Experts of a small language model.
Training: a variant of Muon for the experts, 258M tokens, 7742 steps.
Below are experts of layer 3 (counted from 0) of a mixture-of-experts language model. Rows are named router (the router's row for the expert), up (a neuron's input weights, with its number) and show model dimensions 96-143. Each number is 500 + 50 x the weight over its row's rms, rounded and kept within 0 to 999. Numbers have three digits each.
Before each expert's rows: a language model's description of what the expert responds to; "comes after" lists some tokens at least twice as common just before its tokens as in all text. This comes from a sample of Wikipedia text that the model never trained on. Tokens count by the router's weight.

# expert 5
What it handles: Of and small numerals. The word of after nouns (age of, first of, Round of), other relative/question words like which, what, whom, plus single digits in score tables.
comes after: " ", " University", " List", " one", " end", " number"
router:479511553484554449431560464402477434597527448578592487500501548534433455530493513427494547398488478576476531525535483504430517536559518586534517
up0:442521491462556467461471495501541592548478482538493468507485475561581526530474591424532416539568462430535555577484654551476468577416522513522550
up1:426435558563504537563562500508594530540513537547484448561586596433539483412557405602475427410445390530489482450494480531471548455428450513474483
up2:489541500474479516449487546452497590498566444507461488543457511532415475422498513421469489412483509532548418471489464517438551430563547437386396
up3:583500434446499525553573481529425483526592507496499553479507505449565529547512494511436488514433526509455574474434463547536462494530512539535502
up4:434434507434602549523573458502431501485553508454464423490503534558497610540543372520416487502585559466346516484505488519474505521496434396499561
up5:500536507525506471523448482490540354506558458488592505501532572451454488542544600527506428423433579445516444452489498572562402598346603518528460
up6:496617423588483453587578396564512515578480580590475444499501462487548501526473530507541556506473431541575505455478584598532585605460466568543518
up7:423518544608523485481552515555552491528404467515555416468477492465462540522564485483499522556455535525536419403471578629433509421561490487413533
up8:462469465473514427430546476563574425476494449383445556459353503501551525588489519471541436424480510550495484527448502511516508513430467483470488
up9:525509502472466512498553523560528564487559610502464496588506457524483490402481509488520470458511405505491505517454409588454418431473486529496506
up10:510516482595451442541572511561538483404555501516567455459490455454535548516636476444409500626368355403543502530423548591473546481562565533425482
up11:522574469476505543494441452502509504493466461401559505557503528493658555469483505459484501395459557606525565569483577562414495364501568543531466
up12:416445506506541504524426507436524446524506467583484485488535492520455548630491482519561433532547474501513527501511535528583558446551500466548548
up13:541447473440418591436455547605431453539495511522455470498504513475534420423557522560472484541534421426455529463501470446480534529471480428627501
up14:504382572493454582468448436535490559473488432603590535538568590426547462467469553550440560559567427526496415476496477470462470477585489418620482
up15:496445465489569494495590507501435478535507353579462511553445450413511411539475477494578410548573494473526501351493469491499614496511509427501469
up16:530561446503443576406544486539450490518514479528367483414515564500471481517510414497526600493477407448469509544453416489509593455434429482608435
up17:503478437427483541486480519498558613642579547577493516502516511495450457500445485531464542455493574449534473546515485462605384484525543502485495
up18:632482505547441612533546446490546495424376502516493433473531507541486492459514442569550473456515495526596527513479474456493514511444492498495428
up19:561432505468557482511459596547547471512484512478563456587470500510560535469523511525425478432562475549532455471618479454476488497491528469485498
up20:460483583426411464407471566465507466486509489506560624543526383544532474499440486524451466503510516527456391458478513444505525527507457574454444
up21:527516507560376564446479532414492561535513565410456586480491526577573438448602520422598517425432449510474493513506471500488452608483489474534558
up22:492518509554515434459550415443554512596410430624430544520510506362512523542478437415520537517612485485479477540463526475538544462570566547495449
up23:485506585458515551419536496468396555513518481461503510466421395582511440434494588511493537541426518461526441569482553430460525500575622537507559
up24:549515523517490482529559557536515457560473490462539506518395416489448502580509495467490496446448458513508423551433428524488538436423533510383517
up25:488555532535396465503451470505529425417443531495493504500531475610482459528529456490438438462490552515578481452584519532435482568464499592407502
up26:496544422529496611550488481508529444579501575446482487374537551449528434458431450585532504488553471513416451493413440513516485485461521455563563
up27:514458580609490468506512508434478438514508477410571550437446512582527518453489493513431498423440486553493433483512485532455544426510534597465473
up28:441497527460456533503447492424441456505498460562399573634444527595513477450530526524446470475435567547529519506503461421506400482509503540553517
up29:453521498510578521493366552523507487512483495546533493562500524520510494457503583455449586462529453482456434592423430543471560513499498573489456
up30:513470566474379528536620483394521465470522507486590481548423575457489521399416617539477507471555472537427509479482512436530544483543479527471483
up31:533507459602379443480506544455504563504481515519566461557490418426571423492441560477598402473565512543486535431481653479449499486430475573431529
up32:459472500578496441443448400512487474575509437516554534496473390498411472481482455440483601495505519522562504518542401483501501512478523515524498
up33:442573441534485439524436602454587474531543428486554519463407521498595480538428511512402563529480656509491502477438540437500579497562569540587443
up34:438578543479546435486531525478450468543566482594504495511524489495474474485493473519543548479400409565494493565591547427469416456610488529552470
up35:409504523496540526484613533539514567465511490612510477525557478502517565520514447556575481504517531452536524500534496459558534571477627492506478
up36:495564513469480574556517513508557543475626362499511519500488593493436468474575491564485450566386474461492473444494455541535578526536582540507502
up37:486453546504523560535501558510454559460442560478555435443406487471527522478522469471411485536434505574571495474474472423386515515513486485457512
up38:466554451486540478593568391637535516619583567513472507556485485511491537490491480486588465518485491507522518467412521410563519632439531498552396
up39:537536493527589482462587531405453470515461436460493434516492492555501435474474455588537439519500604504464466515591418428475546445459404485598459
up40:488415390493427461513551530547458506558448446513455409435429435424456467504478526452549530470558361574470484464429498488458506534514461455491502
up41:461552572525499541387514465598480455518422447524472568510538522569522423558458536526458517480525485549394579503503502618452559452413520495555539
up42:535399511504519475477479525489473452488555492482485505551506546536461564472481482514468450510480516425499472483519440583502517471469561484589446
up43:545563442514504566570444465499535426460335454533652408562464476549475545493567400505602517486541465416507464430525552503502447459539433474536489
up44:426475494481558391511524558528537438512444537575526500515510462588516514520493501570521542532566510456519501554471524519409553489528515407584442
up45:352586513488447407480521434353498485445500489633515463535497517586385544574541428507502473562536482508436507648497545485502443467412538524531496
up46:531583491531479518575470409483461470540510444419554501503453534451571466524533589481569552469392483522461505507474563372502524563511494534492481
up47:437486518515505445567586441438459490508464564432473490604484482459485434504429474488539411478464427474412552478561563590492501540482476592502488
up48:472623505434537442490525517465476517528536490595518495416476462508524510510548499469494586471549548532521526517535472559524553522444533449535548
up49:580483519527505518467505550500493494617596441511488474544490491395541489534443477577525530483527470496540417524423511508526516548449536537523480
up50:507552452521499507456566556414561485550532482478471575489511444609534555483553486624514466547570450459500536443537560518533557450445498620498495
up51:477551556573367432550542541514422536445497412452491444460532520544554462499546569528579603594492386539516511449521586523457527525517427488496497
up52:465473565543564474566583539504413476427533441486473457426486485556514510546578462584545435576532532504578574444421502429510479459500465529517628
up53:515571488483469520593426392492561507575482543506407522549549505556483474527476534514464580379493490514472416542396495529455582543424506471598458
up54:487505450330436410461627546464527482470530474497539440561454505487538428494534522406435528474543562570489551521597546530560555519579600472522447
up55:586447371483465478528557494512542524504516469554510435620552449523492449505528460505557484488587439458541374483479477430525536513482490470535487
up56:543423469469368534481487540484487560504543361547443483449526492550510533446502490452558567480517458527405522494457516570501569454411575441584502
up57:496464505517470464461519595545467564446538498548492480414483532511509470490461467516523517507473496586447439442588477454499549469493490541494513
up58:565522494513523506539482466551476530504509441507535496495588436486495541493507431501521474514537470512438493532495559448539502548508525545473466
up59:473575453545476448529391547460507573481520535547436504443449554543528466393467452436423461404494443481537545543524547457471516448455504457409603
up60:464479541569530400555417479437487521509515554584442473527461416486447488431539513554469480384551486465526491440375680534461435574408465460461475
up61:576495497546565471461465426512451512544454533611503478558537636445537480463442432500529431477432513458496482545488433483508561481539489535486429
up62:455536439539500364431499452494550515526409590552507474574603446424449490492522528528477513517409444521383474436481411547587513536504448524512470
up63:476491498499466512521484358503532581532577473527514471542492563466504521587475492412540495482530576482528458493487493530547545534582538547522433
up64:519513509521466566550461450526494465433502456468549413519461551583515403599471531512440449464532477490534553460458482601500481461520519541535512
up65:477474423517447543514632554460587445460492474538461483506550385498430518461417537489560541409570477549468566519466385494568529493549492475535495
up66:536406505586495450518541501509510544496513542488529496504558393471492561393519536399515514443466471550498465530358628523450592484526517420550513
up67:525474526458490475532541450494534540530546465428473574542438508514540487493475534485430385540509447525486495457416464556484452553539453543552579
up68:566535639559475476557525528420508523478580505554538490488460590529480486440450549504458511479551477580495443488553454426505511514484524435562449
up69:515576551520502509427590553506486507400501463511569474504515436579533491466461418489485530442470519466563543544510457485453438503412563495491493
up70:528450486479448501505573523548508493469405416584523503444430423501455546540587478566555514467497516445476555456546469492542474552559549499511428
up71:455568550570525524494471558495536515567487473527521528481442518488463489627541593508476512512418560573514409426514478468508440411545459514524501
up72:531538362454531415535413495469547515515493467496524521506516529435507493555532486523449536508642514534541518521506461427585505515461560484425490
up73:455445514503464457490436526463494437456521578505466528511405416430448555415498519563505488434503482538503540554458464452478583479528490479396371
up74:457548454494450489524478580412568559589515449498524576407442475553488505569484480521534461355491522516440566479562441507430568416522437468531491
up75:493576461528499532549547506465471505493401378574590521492558454540403450467525426578452509561490464506497547438526517446431537454522490479607478
up76:589467555567462564519518605474452522545518511459434478489607433525566462561550480479502456521474332433467502448523531416534486442484589644509482
up77:508431508579576516506548406449535505525470365528533657579392523511468565401520478605510512512549479505539496505535543593574512411480521569529457
up78:441455463516502524482510553482509554538512537469528517455500544517612434510531439411497414440408449472460400526534495537464561464475529428462445
up79:361454482452436446528544480556458527504486523562449486506546485551531594549618536508412532535459572541480516431452451406541542545516556446501537
up80:547538497541480464555457492472479573418498550477491519498458395436544400546496506505593501452492415538537549583502486497481522428488508467500458
up81:490444566413473554522563466520537442591562516528562436428439487457514567407465482543522479549443499546453483512572495494512482509544476447550539
up82:531545478486678553407426534436502511497413521546533529412556508576481520486516550463494516505459504520487484564402498553511442495440473469524475
up83:476406400476430468395435517560550485425525428548564526385508467540531516506482531528456428495532470534445597498533492537406474646551444538485496
up84:502508560498505533444496459531448632430462496518526525472448585489488465527560466452429469443505571570531430537563446414523515486508469500475477
up85:457510509479459422517518516478482489446534527524471505505484491468524404518473511517558392474540395511528546469453519496421482336528529448545521
up86:534527408573470417552481434522518466452527455583593589445530516554528563487482506389549555523461530521519530500513561537480490539565589420539549
up87:522530423384503541559443534575472503497486499486455498409376444492508426504498524560635500516498505512464496520519448484589525483525514483563624
up88:476619567554499514530502496483513529591470461513620461505455492390510458549538547518515488481469548547455516601520437619513490456509581497427522
up89:501574489414517473559598516465553510597510475576490539499448467469443439559591460542493477443490463519507552565487492505478505419470421514519506
up90:542457452411547478525498471371502502456548373534485502504464518514530555503422515504441471383455527483390502601599407542586571536453497507557479
up91:563615534509429553530583485434517437587510510465467515520431475396500451503517508493476519548503475524496515407518504485470592526459435514437518
up92:475492488528600460599468458479452515512408407520430490526448512448567459486466490483560524494443506499445463468568415485521546423486453496472547
up93:580529486501485490582506432538467524448497572574431586496483527532521477458498569506478455493434455479560473473495556463519547569579502392536559
up94:425527565509565554483485414594419506561534478524493434470627537577461554503576471480591477515468487479517581560609503595465557563516450512452523
up95:559553497519553450609550456478496436608550514540513563549584456567491492479549470548491645533535438456554522427554366431428478517540385487477547
up96:533518509555549558415505513383480470521514499612483427481460579491551470550529577411613504510531593503467526543524450574536508521611485559478424
up97:482634438569489505626478617414416533453529412548541579532625473551420479512561437463521527583491528446488511520554523469450494575421491469465435
up98:621532590487484419458602439507497549545534539478441512506473450447547539455451490472484524467460442473542458481503564545496527427488444509452513
up99:508488439521423503529548458571476538579417541565491574469472469498480418461519514446428464452578489503427483427529544535534535477560439606440532
up100:444503550475484510466439340566446487523562490446445569435496464521389465550578522458445523437449494459394472488501624543559569552601568515505506
up101:516460513546461497559512477453310543502459508547437481545483467453545509504487449503402497572521501419486522501500415452531585550446516549457458
up102:531544474523643549460504573457517570536571536521533461433508549534499460491533501496541507510479492498521599518469501570447429439533480521493513
up103:474501548517476615500515504504471443499485557574446493538447569518482557408396521598474507510468482445455459580472477467529509475520543543596562
up104:504466473545445647444499513450466384432533514519554456508621547470448561482521508508471541496468504506493483384550457467412517555527517531529503
up105:452482532435488643534501508558471368431497439524409494484382496534446479482506479517535490526487552464494487551530540502480560411500503494581465
up106:483444455513483505521567492527437564558540426592527500503493596495471362488520534477391488399454408556409472521529402527517470499491428502443542
up107:535445400437459537517560548445465483560504473433515433438573535376551465556462499401469408532559605606539484576461579446514452455544460529481480
up108:464489583522495507481553494512457519557482591430472441569499426450526463518479528451573453501492511553493453517455508498506500408498482575486487
up109:526413559585544534455495446507593419517507534587496546516587459587568549537469514509495443412555570474375556556508472531478599431509487567517509
up110:426652528437397495424475453433414477431483511521503548477567502451439497517427460548453529461536434506566451496543545618500499466447476567467435
up111:509487434467516530471550530564470478484482525599509468496444509488499484591570487516486437432460514548461506492495517459580483526546559584555517
up112:496517519433516440509518581494444617509521461502438564510584456467507486405468573474496532448454401559427489468530490440482498476583491530473584
up113:541424578530560462488517583423531461532533577478502505485431494520507529523556484526473481601491537518482526581547458570551557504582562604519466
up114:411539428498442554431463471510472469489565497580492461531591478577505441467497437521530523518411535501461498535488462421431542459492460482480377
up115:429413449561485525474548406527572591470442573600488464533481521519443456572424511478556573447529561495477521424472512392449429432486469438472467
up116:539494538492403451513508494408481570551603394526405373535465510527498465430502524426484434398537514533494531611555485481485492555511527527552502
up117:565535511617471446437466525495464558473477535514423454492490546463493579516477498463552426481489566557545585543475450542535422418491474404467489
up118:477618459530536504499537491437585469442499558463524565529562512527545505573525587488479494531559535531422517471529486500509453465503468482435511
up119:557490538559528496345425503452490448438524485478461471540446439521506522414595517436485461473486621494571470425553516413539499483450539514577491
up120:426523593514550472459581529520441578497512428457506517488510397473475537526540522422518492578481420521519498529502498576388526501551481415509543
up121:439438508517426551539562586517528550493500504495460487518516428547447537565493613471517626445482414590508534525482474434513586419517513438457482
up122:471463483497483463468518480541487538568447502532565517524462499416512467512409516511516402462431532497565589369572530534569513440525554498562448
up123:520505453540605564503484499545484460470530522468525523494598412501500561472583446559516428555531451485479540547567410603521387635458514453482485
up124:511516554555570452464527541542511484391516454476545472471468518501531555621419474442545526537459491498447528550453477566456547527426463445552481
up125:485458554380437430487518476494501513486618572462490527574495429431588518427496586430458442521423435461465493457505413430547541557510429596513483
up126:470445488475549502437379519508456509556550469438478613455408580485578463411560511494446433530425484568480486514443523553499507553485451481474500